config.yaml
hidden_size: 128
n_experts: 64
experts_per_token: 4
hidden_act: "swiglu"
normalize_top_k: true
routed_scale: 1.0
balance_loss: 0.00863
router_noise: 0.1
vocab_size: 4096
norm: "rmsnorm"
tie_word_embeddings: "early"
optimizer: "soap_variant"
beta2: 0.95
max_steps: 9784
dataset: "wikipedia_en"
Below are experts of layer 5 (counted from 0) of a mixture-of-experts language model. Rows are named router (the router's row for the expert), down (a neuron's output weights, with its number) and show model dimensions 0-63. Each number is 500 + 25 x the weight over its row's rms, rounded and kept within 0 to 999. Numbers have three digits each.
After each expert's rows: a language model's description of what the expert responds to. This comes from a sample of Wikipedia text that the model never trained on.

# expert 2
router:513516496454502524490509470523482494475475575501548516497454479494557494523482493493486502531519476514464494491512524496504469500501481511500477468513519452479522508494516496491560530488514472
down0:519481531514481511529544518486476505481467500534519498474462493528537517496517483554507467535453547493501490498476540502481508515484512509505490510514506498548479528516509499505474526532488544
down1:484541467545501508504490543513523504488495477440509521548497509501500532462479517455520516459506518483510497503532482527489497490517518527558483490480459509539462478501521532480460525519451519
down2:469525471503525481478479445464524495500481508494493509527527517505486523512516453473490551492518501518525527486484519534498493511486456539473469484498487519509496514518479536503520511530525520
down3:509497474536476479495466514496494500473514478518523539535539461513511502443476513505499532547549511489521531510470479554533477478497509475503538470447514521510505487507496514527544515507482533
down4:444486469505493498518461485501486519523511450493458518481493506542468471468524497489508462531499537509504475498475487513522544516492542513493551514512512477513468504467465458521500510523454532
down5:497478538481531540516496524503511530481473521500494492474516466515514510528503522462468541477517480480494495433516513494512472509527528496503513517447502521502542538495488510471479480464475481
down6:480477499509489466494485493511538483485517464490489483504483514500501502479474516505517492451483522468532506507472498508504467524515540509534475495524450505553457540490514492511486509493532536
down7:505500525469547492540469463511479493479548481494490497462511538528522519495491505514504532473533520510528471488488473559488494508529532440486498503531580515504482508482471502503487506547457515
down8:510469493535506498529512505472440488535534536494499517483482539540553487482477487500509529501517517483550489475487473504457492486478517543448508501510558522521501506444506481537483516505533518
down9:531451575559493528520460520511432545498509505520520478503448541494507488517494498484516482486471522507529505556484502523517534500527515530498514488508486486488494502503509521514469486468490564
down10:485513464482519541503502509529534512478491519539528476496529487527515534466578529489520495537504495489511500497533461499506493532513494488517535487489530530514452486481501472500508487478522466
down11:533508515500487515541509494504522505458463539445499478503499508526500499546489512510474499478521507505545460522502498472532534478544522515481502511510493521505530510467473504472516530497490484
down12:511469498485479482535486471518471499506504485501498502521554460490477460467489492498508474562472489465503514511471496493507501539486502551487495523470515504534523500438472491518516517465530518
down13:515488478500473496520514493521468477478492467517530543556491516505504517520545493483513488445512531498537519513442535471481528469542509529487448486483506481513507508530534486470492526554444503
down14:481526493490483514514507550499510448503488495462509448485519516491500510502496477527494516433498462491489517501539539505528518480509552499508505488453461458486494499468496467534504490494468524
down15:499453488516525532502442540494455503461499510516479483468456489481503508474477509471542496501509493516537509518534520461528474502472473505489484482517469499488517452563501460485464486478473534
down16:496474479517475518499512486510488539550557499528482496518510493435529501561529498479490496524485509512530495460498491485560495497481494440502491519504531478465491517518517501526492494508519445
down17:511497483511430483522521478501493504564503472531482501455551533491482519491489500528497533420475508474520531485508547507452513495500525506516522463514508512505495490515475507507486488490513488
down18:542516457512503544535509489508485515481560481544511533490529503508486518469530505474477528445471483454468521482515502524515507508508550501528509483496443531491511535523488508508551531501504475
down19:482500495492473495493495480518492530483498464511471517546508510502492459471487518495488542445525523530481519474511477515508477490507484469526483487521480545478537484490501461461489499461502489
down20:480529499443505499542489516428525473525516528466500500480467490479480526529519516520467533547485523515501473481489471527507482510510498473501499462498497508508442487475483527455485516487489525
down21:458518543539534467464515476492499538490485491519523508540497528497504469517533476519463510497471489486515530520515492502482483500473543500529547451499503516496530486482514519509512490487514491
down22:514496539547556541534488510507486498475456491458466503506529549472504494463485510525467496520484501490487510493551537477485511489498473521508526532500457461483457533512512443479461484496466517
down23:515501491490486519519512478529531518485486541434468520510521498485478468503503517517467477508503545481507517511516508487450457473518513510533510512442509530518530486462529476523469493541485499
What it handles: Past-tense verbs and their first word pieces after he, she, who or a name in biographies, such as was, had, grew, lived, s-nuck.

# expert 5
router:491506527485472548473514469488501459467530569511478515470512475493504492476488521484474513548522485472500476493527525502506490465475507547523482490517502460482470528495459510486557547513490473
down0:485484494492505479485494509523542507494492517465462457536529462497513523489495540463511524487518548478498458484519431511482492495515488487496492492513488515480514510503477524500523482512516506
down1:504482489515501494483507494508526505487509483526552520532527510492512503532478517540526513478521540469435506468489516504481502487498497504521459495479477502468496503509501526499448510557510468
down2:503462472472477503489458521463558492510509498459497540562526512540473504475489510515474503566472469494502462477514499548487481552524496473511512514507539508491497489517501523480503527533510529
down3:528495508535473445505478509455525491531526524513501527503496495468471511488492521479492509512495478511546491531527536524470507550548512469482491487500483497479533512512483486494475481481539499
down4:503481509456496542507510501487543495476459483512506507478513481518518491503470554499528495525492480500473486492497493490506488524511462498517491521529536487478544542504476480519492521505483499
down5:530495495515541502468479505502513513504461500453435493506519461503506523506532452505487494514496489512480446467501440512525485507478531496480467545495514512499514468507456474500530487519475503
down6:532511479494464506503485485487494500540482476511491564538472490509471535511519522502516519518497478473473549475466510445508520471502540508478528496527488500495459490514545502498491494471485516
down7:514509491487497460507527535520527513529442464503495525497487510463490484496515486505539532547470503511506468511509461531484484512518462462488512462498486507506505496497509513513495454489542501
down8:492480461544523509478513465506496508494496508549512501508487460476518491508506491462470467495499461525499503502491476554512497502496471555532459541544502489477507518490515479503492516481482566
down9:477489516511487525508472546532499564467523496534463535493494486531499548532539465475470514528491521459483463543527474482483449477520493493482530456540525492532472503488460508496479448454510483
down10:499478496507522484462502507495509540482482492489560528496452527521483480536476528531526532500513511518464527542523464472489496490499492489489492509493491483491516537466488445529509483511552500
down11:511489479505471478519507479485451472489540530512493491552511492498496508521521522557509510520475506482502502467505525478494514449510496482511463515528462491470520459500484570538498510512486498
down12:508461466544507543485531536472497499489493474492535511489539460514561507480468495505536504481488513470550564493529502521491503482516504498469527501515505521543474465493504478499465476488541517
down13:550489479475450546510516563498477483501498502462488471463472527491520444479502485493485496515529486482517502495513500498485478508514501525491493525481500470490448484480481539492487509480499472
down14:519503506464502521505489486504489520454499510480516463562455495526489529534485454564542454499467498491502465445514516511534509505502426469502473521501471517512498477544473493502480489496511492
down15:499498472496499540491546530521544489536474497483504464518519464551551485489481500521535514527529504541521478509485470468480486524504537513504469519498458501541497530503493492498491461458510540
down16:481479450514486512542505487497564485519522491499504458506499482490490489535472497479489521523543498515489458451486494474505506499507522462498515526505488503478470479507533513537503477458520502
down17:477505483499508532513496497529504458472519554499463468446514536477525453497492462521469512551516512503469512507498516469483512509489467505490517485489447548512514493546480504525496523489497484
down18:516502539435479479517507520525506489549544498507515518498517517505521495527516483480465519505522479519460474476508514530527451516532477448514477533456482521453498493463433499474504485495508476
down19:498482513450515541503447536468477528493473521508526487488454503508497476494541483501486511510498496488535507473502479530520509485516510480513499524495524517508584485470490491482471532481476507
down20:478518511512498493512525512522534531527542536476473520472499485508528518518559473461481476486493501457491501482510507495476526531497521526501514489490506452494494472516512463468523488480463486
down21:532537497463531527512540499527474480473494488507517555451523530495516508491493537473471492429529479480466507459489486518465494512507521496505489482522458486497512498431474495466461514530521496
down22:535485471490476514474511470493527510526563551475476497462505517498529481514526481513514536459487540483496500501483470485511515516555447500477525466511486435520530519453456501526492492534476462
down23:479493547517527526502510541474525506535527485481492525484518477575469499510557519488503498483529484470515503432488506485522503508507524508465513512440493483508509507478509474502549455520465444
What it handles: Field and sector words in names of schools, universities and institutes, such as Public, Social, art, Engineering, and place names after University of.

# expert 50
router:499481547481474524506490522487465438506496560515548483494502453479511494525456495518495490520526463480476517477516562531489500467510491529497479491508526449498529467510466498494558532507506469
down0:518481522501553477517469524472477468506455492487516517526476469519492522505477509454464477549493484532531451522531478494509511497513507538501476507525501483460512488482488459475534458452528533
down1:436493509495462521520531521476498483471482514551513493491488514530504484479513511514458513437493493505502515546462525515512444502487506486494547487485510541498473527512515486450493472497474485
down2:486510503545504519521479509468492521511533468524525502514479500520500497502530519508509466496459485504550471479519460494492549502482480523520508471488496499473519535573498492539506516488492522
down3:527516528513478510516502514517503474511496470504522501503544498493475521516485443489540453476527495486521506483478481547504508515550496536467506499487488419488510501478519546444508496520479510
down4:466527518483525492470492491480476525521485513481470486513510490499509545556491518484527479471487480479500500457483498519495476497518530468467494480483449491529533457493489478492517482499430466
down5:526530499474491521514465525472508494484539486542454506486475445511466479491512532516508477533492505515472497498490488474524516497512483543494483519496518505492484515490512455504526487495514492
down6:501491451439482504472507520502508502499497491501492475517477527527523545499435507501522457510508508554507487476498454494513481470512549477474499476518493507463524490520472523507507457501529514
down7:484507529527462508505481474513510517446507525466453481540467506506490477547476503491491510572476504509466515526498525515563519500528486522510536512518533519495496491522508496490501545495490522
down8:486513491528510497498476508551511496537506532480524511493490496488457502503506535439477460535432478534511531474488483468511511528467501529480505522474513478504529498518518502491488463489472467
down9:519492525468505497484530455499494513495492478482466529514524476511526485504507487518485475508484508510501498493529512528491474521486519519578503523500489497478508496488499565549492488510516537
down10:451460505504501462521493481464527521555473500505525493495485486516481488527522518440485463561491540515467501501513536541509499471480514484512475513460552540504461486529446464480503496488500503
down11:467514453523508472469480486514537509503499501487465499523527542518466471498490454493487520476491490512517535496511497507497494478524477474558498566529561494478507499481481541534509533483474510
down12:448542497498532532486500462495516521492512537574490492485525497508484508440507506522517480554505536518482492574505529499505475490543505484517495498493485522515489535514489535528514531522494563
down13:491491538484509553510485517481543484484531457549516493487492516509461531552490533519452465458541498506510523485531512514550522483478495494490466513522504493480487489507497501466496507502499481
down14:528513498507485508512552484488491479520468507495500547444463475498424507517520498511495518485527505529530514503489454505498474502501512503467491501524519490541548562467515492541529494522509481
down15:479486502479454508479478466473512546547539481541510472471509527490483503485508486474542542499497513469531533475442500490519498522510498494447513473529536491518504502542557537482514475518485473
down16:510491491492499496421502523460505512525480457511470523529508480471466522496571457506494511543482454495470535510498503511514445518485485459474466518504497535470471508538476507531505527505514476
down17:510520506538504512509487522523428497529531471486492499505507540504486508503473537487490516521491500522485482548470524533502547529503458518523512541531529491497482504526478502492539511490490495
down18:516521504457513478516487499519589509499497529510505473494504521496537486516480482502483497489480513469458541528501525435498513464495521517542474470535519425484502480551520469468474498538494480
down19:498531495507510517489494474496551497551513471469538488489488480515488507544483548513499495452531502526473453499536511479483496509488510516477520484463445506451501515504493492488544484467516500
down20:467449532464536480483463479463472502508484483504490500456481489507489484499485537476495471455516498511508530483460539481495479525499517495533543481508525536504503481458509500526559520467521455
down21:508507519518551506474490485524524496513518478508519498500486457503487482539520491510511500533476500523503509481561488521493520477518494436485472460551519495498537503474518473509517523471507515
down22:483494479546470506466503520497474509490480506513478530534540514512454548506518453474491513493526494535462512515484542539509549522524483482461494464536460504485499494560503499522498532520504513
down23:517486537525524536508521497506472550537497498542505500504503536531521483515532500518498482517532496517496508457485507490509520472455499509456483479570465530503524474541517462502493509519497474
What it handles: Opening lowercase pieces of ordinary words, often in film, book or music text, such as sp-otlight, res-ource, comp-ilation, desc-enders.

# expert 25
router:462498537494442520480500479510501416493521568506528509498481522479518468493502498511471490539518496528478487495480511498530486478461498559523506506529485471487495480527481489482552519478506483
down15:461553523475519486503497450509487505442477483499483494539482481478489456494526501512504507511531487490500491492509538492547462473487543470494469487478494503507569470486473478492467560525479535
down16:484501502503479510501507462532495519559526510499462486513472501470498519527513530509469473479513495480533506500489517514474503472466521516471474519507478472489466557540468503509507502524532538
down17:469487523446488515506541480497494531489518492536526464527466491519502497465502528542468498507491470507520501531551482514495463485467459467463523481482442511500489480522504559517512534523516473
down18:501439527475556487512476487535519485507547493543516487511541547514458438505518516491489520457516491517499505467477506484535493514527492509446500472504482464492487477501509513448529517558486507
down19:496462501521507537490550495517518558503484536480511495453513539515543512495545486476466478549503512483563475453485483487502498520537519499533450500479486478478498507477492505519493503545531466
down20:504505499480540486515552541493493483518494517497491499499499535531469499535495535503522510536529505523520513521521534530471528507470483494507509459572533476505495529486500545483496536561506521
down21:490464512495519474489516471499522503501513495506515470505492465458531492504503496494506522509508504538530474508524506492544548507500516451479463488516482479491521543484469488512507517527504462
down22:499504516521544501541496442525486534512491501482474497518527467484498484496495501532529479455461520533494495460491447509534509471493489515546531485502529495497514519508529460542514522535456496
down23:527509514468501497510486514502531510472462501511490511491472487482478491483460449518479492488516471494537522513492482468523517524481484512493548528552513482487506532493495486487508542523500500
down24:479491500492526541504475536516525563536492501515503489496462484501516518546514493524574485511438491510508505478473470515544503483519498489521494503525453481498522499498484470493490451476505463
down25:502489528573498478495512465517480559523508503493504486547493477478505496517507478477499438484466509486517500520487488509497508511447471489475487484510496495468494489506491553504505510444460479
down26:499495517515500440515432493513489486512476529487512496505495520509501536553491474497512513522485475459463511495510482496489481515495507503506508480498460532469526535536539474438481455499462506
down27:508533494483480498529499474508518490514533441515474487493481519465466523537522460472513486488514504493488458502458506468500552493519474455541523489482447468494497469500495542512529467522530518
down28:485503525518503531521488523519480487482501467522469458444464519499536504469491528472524512490516543527471497481523491512443485517496450523484528465479504483499499490470490475475484512504485513
down29:456454500522529461515516501491468504475467495476461476482515486530475468555469474513485489471546480523496495509482525487515490507538506509481484498498458514498493487492490478501491478557486512
down30:514473556485491494504532502463458483504519531500494497517498508491478532470510529507466529514522507463496497481551528457480507463526522511506469561515518511536550506461504494465486461525531520
down31:466482476525504478508531495481475414507473526505543490473527494501516505488488468466467498525476471482511498496475498487539500517508529536535523511485494516497500462527506533493530486500507488
down32:523472488484523510472525475522506531522525475529526477466525519467543479528504457501502485532527541532504477525490490465516457483494514483498466491521510485465514523483493513514501510504525556
down33:493487513493524487530475487525466465495498503444470539474464498483465503493515545532486529526530466490509506487528498518449543475507529546531520467517528518518511504497523500512461528518506495
down34:557490495497467442521473500502520483531529501462497460526491507517505432517476472541526497524522487489502484491483530509534456500506483509492534518527509458522508504474529500538518476517474503
down35:526553454477501495483532514500542471485489480451506494532515495523470504515480512497516512456540447485492532510521524508501512491502497490511457487471531521493499512545511492460486545487498544
down36:475525521483484520530478485484461503505452439497502500473544520527501522522479544493488488449480500483514476504528513486549474471492467468449524502499491513522469450497465504491512500478523557
down37:476468532482505518464491523482460520504516452486499472524475550472467499496508493448453550519475522455500462512531506524497476509531513510484491476492491517469510470489488488527464481498508504
down38:465460477523549500517534504503504490492521547479479487520481479517543539509494480480463470480479498499491520547487487520486486533517495532508511481466499494533496533492484467480546529514450486
What it handles: Field labels and section headings in infoboxes, taxonomy boxes, census prose and stat tables, such as Species, Residence, Students, See also.

# expert 57
router:519480488456468546498504524479490446453497508483491538505471501514518491520500515508450489545486449470504577526500509505532484481462431511520481502552487463473493492531487508525502519497492505
down15:478508495484557471466563502502478493505467533524528443491479540533488494502510477513503489476473453489498519503513511529488492496480504469513504511468478473493523467487529537488493489527497473
down16:520479540481501554461490486490499455499489562459532500474510501531451483492535497517485525498528506493497505484466470480563514483502475526465472476499502511537508520477478463469525541478507522
down17:507509470479497504467543502536552512454486517480498510553534449484451520513499470472501473544517474500509478515544486546499459473504498498511500497575521499464499475480514482504482434538493491
down18:536441503517524504517481542526503467538513516497506512529506521512535479462544492519473486592490520547520492495482562521448501448523510514473521459470469509476517499528482506493496518476493529
down19:502502486526490474493492455497531513485495480517497488459515515541490487536482481460488527537515530465488483487491528546477499514531446516479474507501502471488499550509441478555496523530512513
down20:494466515478463503491508508480520556438480509454456519513491513486518511486505441542486532467487496472507486488510421473550493498445454493489499490544512499505546474499463484534524548450504513
down21:485505526514492497465501492477521462491490502478512496505465507461444450489487488512463483521515452455492514520508510493487514448457488472506495481454467516491529553502494509511465501455526526
down22:532484542497524488484526494474512493506534500467501506509464510499509514518479487521525498470497489461470513498524477461492509482489473465517488493447525534498509583484498516517514498525487514
down23:457532484503515496478491495507533464481502511506493496497514511477512516488517546508512484558499544474487526482465558472490553468479510489466495473522466475435502470532479477471514493522461513
down24:503478471542508464499466517536479484534520511498554466527524541479492475475447495509462492523479474524507502471501528465467516449501467515465450524518449536491521523505502519463510469542534482
down25:494465470508479509472503531498440487470505532523540495463497491493464456519502474500498491508480464502487510559494533521534491487490501530492487501533468530525487526465528504536489511511503494
down26:482494491496564514536483478533501493472457525484495482512515458497516475484449527498498495479514453505485461466489473499501489516499500558524498492513484528480445504531528517446504499491498476
down27:511484471463515501545463532465462503520477546493526530480519489491511527462474518535564528512490497489550526515488474484440501481508507508488486508466515512508467520494526511545483501510521480
down28:497511521483469502493485503473505488465461499459485499516568503481534473545499513498424486579494490481512548502508525499506546516531478506550525483516512472509539485496503504487542497491476543
down29:467526554482525480494502421506480526544483491499515493502488431477525481522507516462531524505510461531470538484520521490517532512498491502491505525507492483500465552484504497474463506487520535
down30:537527495462501537546516477514517462488477523501479511505501508492510479501519492481486476515491469516539504472472540493461514478483507490515452500489485465486499484514503522553499463524496505
down31:477475518477465511531453513542518499514526490491512522535474487528493475493512472520504501540515505472508464496466541510510501488507492470526519507478533508518469486518473462505482490473485475
down32:509461530498466480515482551493505524519483508517507498490482479468498483497526495501556470481479522524496478491513572477496436509510491530523514485507454506520532490483507531530471484503472532
down33:483548482498518537485483506471554470510442471487510449475484498479480527488489500497467501482511559504470483488508497490528538513511505520513529509475457540474524524503462496474522504520468493
down34:529510518484538502507512501506505483489453522518492487485500547460559546495563470522484512468471556522470518523469523529497523495472499516521479504552510475476479434539510519459473481529476513
down35:466497530510467539505524554513528505466513529505459506493520495506480492499517501489480500510459507475487505482545483548514494543458506486487486499490525548508473497491485465490537470516465521
down36:497504533532508506535484494521501480486458555457522461507540468526484471550480503477493525508535483464472464450464469483455491530486479501503512507480516526519501525495544493478504502469518492
down37:506488544466483507488482445485511491440530529498482516502483469483548498518492439513505509496546489516495468504500496486469511534511537481532481512474494511467491481516490477467503476479534492
down38:480467476492486496465504518489529492509505483492461486477515508480485489530569525486495536468455528492527477476536473500515527501508459514485506510524444488491489494500467495457492461463454518
What it handles: Commas, periods, semicolons and conjunctions ending a clause, such as , and when, but, while, because.

# expert 48
router:535504512458483525483471503527453472486495575505526500461490474488542474499457506523493491539526484486485517528517525499518498496460490520498501472496514460486507466506504515488586523509480528
down0:496531525505500455509478501502454510521557507492509510524482519545473508496493453486500527462491515475503505509527549510479479508509501538481477487471526500482482473478464497495543527455530481
down1:470495490507478474452457538469519480532519508501506526511488495499506522532454523480504496447497526488521508507470552470568534505480517514506514478463472534518518502524536498437525537480486505
down2:460514503492434485499504470523539491486489473497487478498515534523459509517472525499501524483529505492534521518479516558422521488523480475526513509483524515521481489446476491491509492485534494
down3:569505492493500532497489496557480498495502504520481520504471501506526479527476482486471470466496523513524499457489501539503492526479494574491505488537526509454513469512454510509506529542515501
down4:500513481493498503461491534532461545509468468504453479511494547526508504492503506497484466473473509477508472507476464540471479522453531535478507466484511520527486519518485469494463469510493502
down5:513537526500556491515494506522504482498524519488478418461493545519494535463513521492476500514484500454484527497532510484492523472480510493481483512489426501525476466511483500558518511494440504
down6:512505499520499486507532523469524490500485513515533531543523485499477492539468505475512477449499469516501502520468484479456488533491493525485499506553503462495527454517536471453566480493492501
down7:550505502448500504516531516546527519492517516433477486538486509534528519507492507505548459555506487439504484498521500565482476543472518492520471456519487491524528501513470481497524518493502500
down8:518492489480514473539495471532509495508484503533522518527464552474476497485497529548515473557531464497455480529490501485555509438474493482509479514488496492474476469533476534505503493489539503
down9:495482516488521542483484473509505489542503518485491526548502535499507497467503500477529456531497544487527496449519526527473474532486506482462505508515474541475518468520535522499535475495538503
down10:544521499533478537501542498454542501529526480503510487470489467495514507456452509512495527479480521490490505512458519482466466505513448489490510494494493495517492496529509476542456491505509506
down11:532512507524496542523544582512500502499453515501502486487511478527499473472510488519489493541499473478482493509549518500466584526466481461504503539489519481534461522476520495473493536521506488
down12:489510487512501570521467508484511474462498460526490491486495476508537484458505500514480482476518482502507502503492539480489494536458497543519514476507451527479499498495478479503482482491541475
down13:471529524500512507551494470495518513498497490499544501503489526508516523494478470519536492485526506535484517537525523511502486507489510513505522506496485469473491514542459492515527520558479487
down14:507503485533507498484491511505547479515481504522549492510463484533559528509491498473526495470482489517466508494477504480462494493468454512483492475488490496509495552471518521486492528492447511
down15:465515518500496459521506500527494485486498461507495481519524464480505482512492521432492508498517504491499490527529511510479491521483507537513525492534517528527506529549507460468523489508448550
down16:485473479492491480500533499509525495469468530492500464500482524520560531477502478511516490494476501491526541484504514556505519515487528524494471498527505477464494516523532508480494489468461499
down17:494508508491513494517484506575475481546518496486505468497484474504528513496510526522475490533511507471521476541472479515499541484508471506521494508517535545508500475497498551539527509523468487
down18:483519485506514551542504489493524470549508485519492466498520510529526508503504533502474528502504509504513506478523483500459545479500477448527477506510495526515517491458486479527517533495486504
down19:501521488492496525519495462462513505460526542506493509514483501518481470512479455524531502456487492463506504455469495474515474489519458508504526480508496520508495483424482479527467516500490494
down20:517511545495483506435513505519490516452490512491487515508472514524477526510487497508513491507467528465542469524472477483531524529490469512482469476520532517518498503482522472471517511497513512
down21:487501515545484548492511512467528501541475517513507538547480477534524512503478489534506517518472534545529514532492520489532510514527476508517521506512445520486529529488505458478494503525449465
down22:474487468519477494531494518493527479460498452544497486510503476464528535528497503518496560467503504506450532497525524504481485494497464434495500494493534547495520492486487499499501516473502506
down23:476545499479501503542546518563521489485477545509513489538483501496532486482485523483482512499471531532506523522478491534479519501442534511558517449506501461511488488546493538534491503478502468
What it handles: Opening pieces of Latinate words after an article in political or historical prose, such as em(peror), con(ference), inter(im), pro, att.

# expert 34
router:495470503501476553461536485505498482490488517532520535512468486502532489511507472514500514548507437523480505522508531535514475503467454521529452497539547450463507505519523479522512524509518478
down0:534454483489460481532474494491487449501523502502479522537501496501483518486519537521546505461481535522534498523539516514478506507487512483538489493498494503474503459520494488464515497486465484
down1:486508516497470433459486548505516515518488509466477496517493535509508497487509530485508457445487551549519504498501531498491483474527461530492511526508496496549474487491503484493488535475530525
down2:528519507515474497475488508489461485520489492500512506505500446476432505482503554449520491493485516488493472504567498472528477475507491451489528487508514494462461508499476488526498498501477521
down3:516519485512510474479472505500494531492502464531510500530485468487513505507508513500529517542492530548465475482456530528463489520522509461530489549528505499426535500480509536527454485479520508
down4:481498477459502475515558521502521471530500498482515484506480489477452492477527536534536497495467509537490455511517481488517526513484463508505495478507499485519462488482528531522504456528465487
down5:520462485515556493498514551511520523532476517504465506446473488512498452485515487542501473475545501499495521499527532442488463509499473504488509502516488438473491505493500514507497507485514530
down6:496498466512485463457508501545494464509466512525486480498465485530482495476482477479561496503484485462496517477526448496515486479513492525516446533521477533498519532500469513513512471505464507
down7:528485410502482475512512528494498458484486510480492476451510492490467484472483471522465487472480530505494495513496508514524488485506477503521577464531476499496524492466490535508521471486465472
down8:494461525480462472512493560487524510469493453521516476456529476492511486515482487531537472527539502516519505500463500510540489481468507513519516542488542494463506448506464521462520511502534493
down9:506498506520495498504550482527492526488474482503500511516545512467490537492527451464494547467486522438523498473499504534521489470495517485508502494527521466529470542510501536495498525525547503
down10:479490515509473489504484468537490475463492499506464496557458522494541512482528512500471492516538496480490484523485517500523551451535458535536485566487540491512507463501510512494498478473503501
down11:536504545514507547468512504497474482480562514513496480444531504552477495474501458492499520513492519468508469476496516501449552517490542524484521498523497498513530492496482473461503540524459489
down12:510486491533487464509531532490550471540506518513500472490470504533502473545488507484503471423497488485513486522490511496526507540494497443510499444490498492500454484465532520477523507495505464
down13:508529529471505470514554511543492522463507504527527526516460503486532462479499470494497471476540461487519526495490514499525483502465527522489495505451467477453449460475456468507470544480517468
down14:494479495460487516513496525526522504511490501489486527475495485500559486536509482488514564525546503556528529499484442473497513484502506465474504501502508511513479484513529512485574485516498467
down15:467485474495482471529480515497506465510500482523499485473522500522536501498486518494493514523489479491484479498508502465484496517509509482534503526501513543512495537467502524546500531502488526
down16:547495481491484510502523503475552523495516509532516505485474512499494448476510525490514504503464533473529507475474481534497498517496456486497504521530472497513477503506549497484496502534521510
down17:493521458470491529496537491484515445519550513508476467499465502518482499495518528529543492526482497524485485472519487510485519505481531490535459519511526459522518458527538533495525508495467524
down18:552519459468534463511500461497513490519506473551463506533516482505496514531481510517515471486461512541509522561479500464498482482513551496503516495489475515498520533460514502544437516534494538
down19:465484440496457474494544480450495490523493500508492499507472455512513512513495502546484567460463496465548516508504472475501499534511496474472531487469519540496476475505508524487523492436516462
down20:489512495524508522472484495502500480474549496504519518478494479491482522485518547498474468452460492503526472457509464480474547504526529508479531474488486513476466492518494452546512494545468536
down21:512505520503524496510511535525554522507510511537512541473465510507505467555456492510534517533514488503527427498482492510487532534508524475502478477482540488500524497504469503421476519486515501
down22:479498469504515496539510485485503522523532507457505502501492478485499496499463494518528522538493496549503523493500505507475504478499536523482565504487488450476449504506483503499486489520514465
down23:551550461508489529489517506531519501532464512494498527524500490509541517532506487506471516501532474501513516482530529498500552493509513497541455505497552480478526506500531490467491492525503516
What it handles: Closing parentheses after birth dates or glosses before is/was, plus subject pronouns he, it, they, she, who, and table pipes.

# expert 8
router:498504526477473517483495463529494448513513502512496517492479506484502474515507503461498467559493516534463502528500533522518436488453481518524492494548506484492487470535507534559532529535499480
down0:475456495419482463507507477512518465470503529501474515486501509494486521502474500516526521479496466512537508530511529504509495516498497518459516464484480456508525470525531517474534535512520521
down1:546498467499531502497483475513505516532438527532548489507522489525538514499516510499479503418512487498484485501495519524507500497535489498514467501471480460532513506518481499479465491505482476
down2:495514494560521497514497485493483491502499463566468496506526498502462537449466502471495469482520467541485505521512525469514554466515498481486495481501534510524490511505493490497475502524470431
down3:484512516518500497496507483454503498500508479496524516488497495507479539507518506543506492551466507493524533508534497427552533478501470486471507526545488483516474493537466508485502539516461490
down4:484572499476498516466505545479500498526454543505480481499475480487493516526453520492490517503500531518497466476515489492523511488496471470494465475485503503498518489487494500499523474485448481
down5:507493502493552511541483542475488485499505529474500508464513513469520497543525515539487558534476491496478512472512494506475500547498500459466503550527494514465545477509521514476507541518458551
down6:482496479511519510510465548540503500498523502504453482481497516500485482471479507466521486529480484514455543551523521510509542547459495429525498528514510547493471485488446529494510494506539500
down7:526504538507490504544491520454492489488550524512518476466482466568511503489516476513497488522495494563503479509543520529495504504474504450494524478509520526499466504512467519541489477496497483
down8:493494471514476524486517522479510539515484477531512464497515502505520512508504473537449479511532503486470461497470540535518506548523505556476484498497546504489497522488541531477516527507492462
down9:489505521478482536519523490516529500546515482511528480513452547528480520487486516491515473455501461493510481530501490505462530514487491438499470542481445513535501504531514506516499517494452525
down10:502539545461463528472532478486508514475513509495466467514455485491491531488520502503461521463509516467490467483483528483507478492534455473459453451491452468542538505519479479446490499535480496
down11:524521481507546480472515504477510503512528499495519457481483515467442518467537507520510523514498484481449483546542501538462470542471481531505511482508495469467483488489498465492462448505488513
down12:528484497498479470480519527468513527504538536508532451512491521507488420483448478508527507520472486492517490479481472516500506541510516529496482480504519489508534546503517558489512498514519511
down13:463487479521481515475467522528527526477503508487541444539504465490511490461557498519463463461510465471510461501507545538484501504532487440498486516510546502505548490531512494483540519490530524
down14:517462499517498490512443483516532528484524469507509538553522492470488491481512553491544506495511474496451526511544479509489515504524504496499471485537494500506493518531473481525518488478495513
down15:472518542500508497494484489512513500494516537537533477473524522483513535464480469481486509505474482494486539522475488526465517475499514476471501493485465532524496487485520509504479553537463471
down16:524508556537492504507487495500520482464484463512480462528513447519493507504495448517499541480457550547500474518499512496489445473504493464516481539521509556485506501499505472519496485461502554
down17:428480525500475545547441514482499535505524512485487512530506567541484461501496494474503499476491545478496454485478477493491473501518465446476490477541487494517475510481480496440519474491514506
down18:498538494505539505512535504496520472507504475524512467489494496532520478530496453530501519481508496496543480505503475538497496564520516510470475545496473527506480481492511460464512436508495465
down19:462481536528470462497513487524501525502535516523494493484506491492493516498520559507479511540479529482497493508506526482514490529481501523475521508498511489510512477462449496564521533481458493
down20:473538489541495517454480512457500500482505513545489529517509479515466508501500502537521500465459490510470515478466446516497473511486502494504559506511511509477503520510515486512506566502545486
down21:534519490498489504497510504505474479539525526503530509481485511507491519524517542479485477498534492520481528536538477499488495480475507496544482452513513458494434518471549551526524459521498474
down22:484512500469508470526493519527456482510491474527529491474467543485509512518468507529518467491539485483505514513486551503534483499542451467517477488507527502486575487503504527492525488496512508
down23:498476553487535461522481518459502505466526473485448520544475527539499530506499472511519502478476498519482513482530526510489457511500493497539511517526501507480475501491476497497525555470490459
What it handles: Digits ending years and numbers, and field labels in infoboxes and lists, such as Province, Coordinates, Affiliation, 197-7.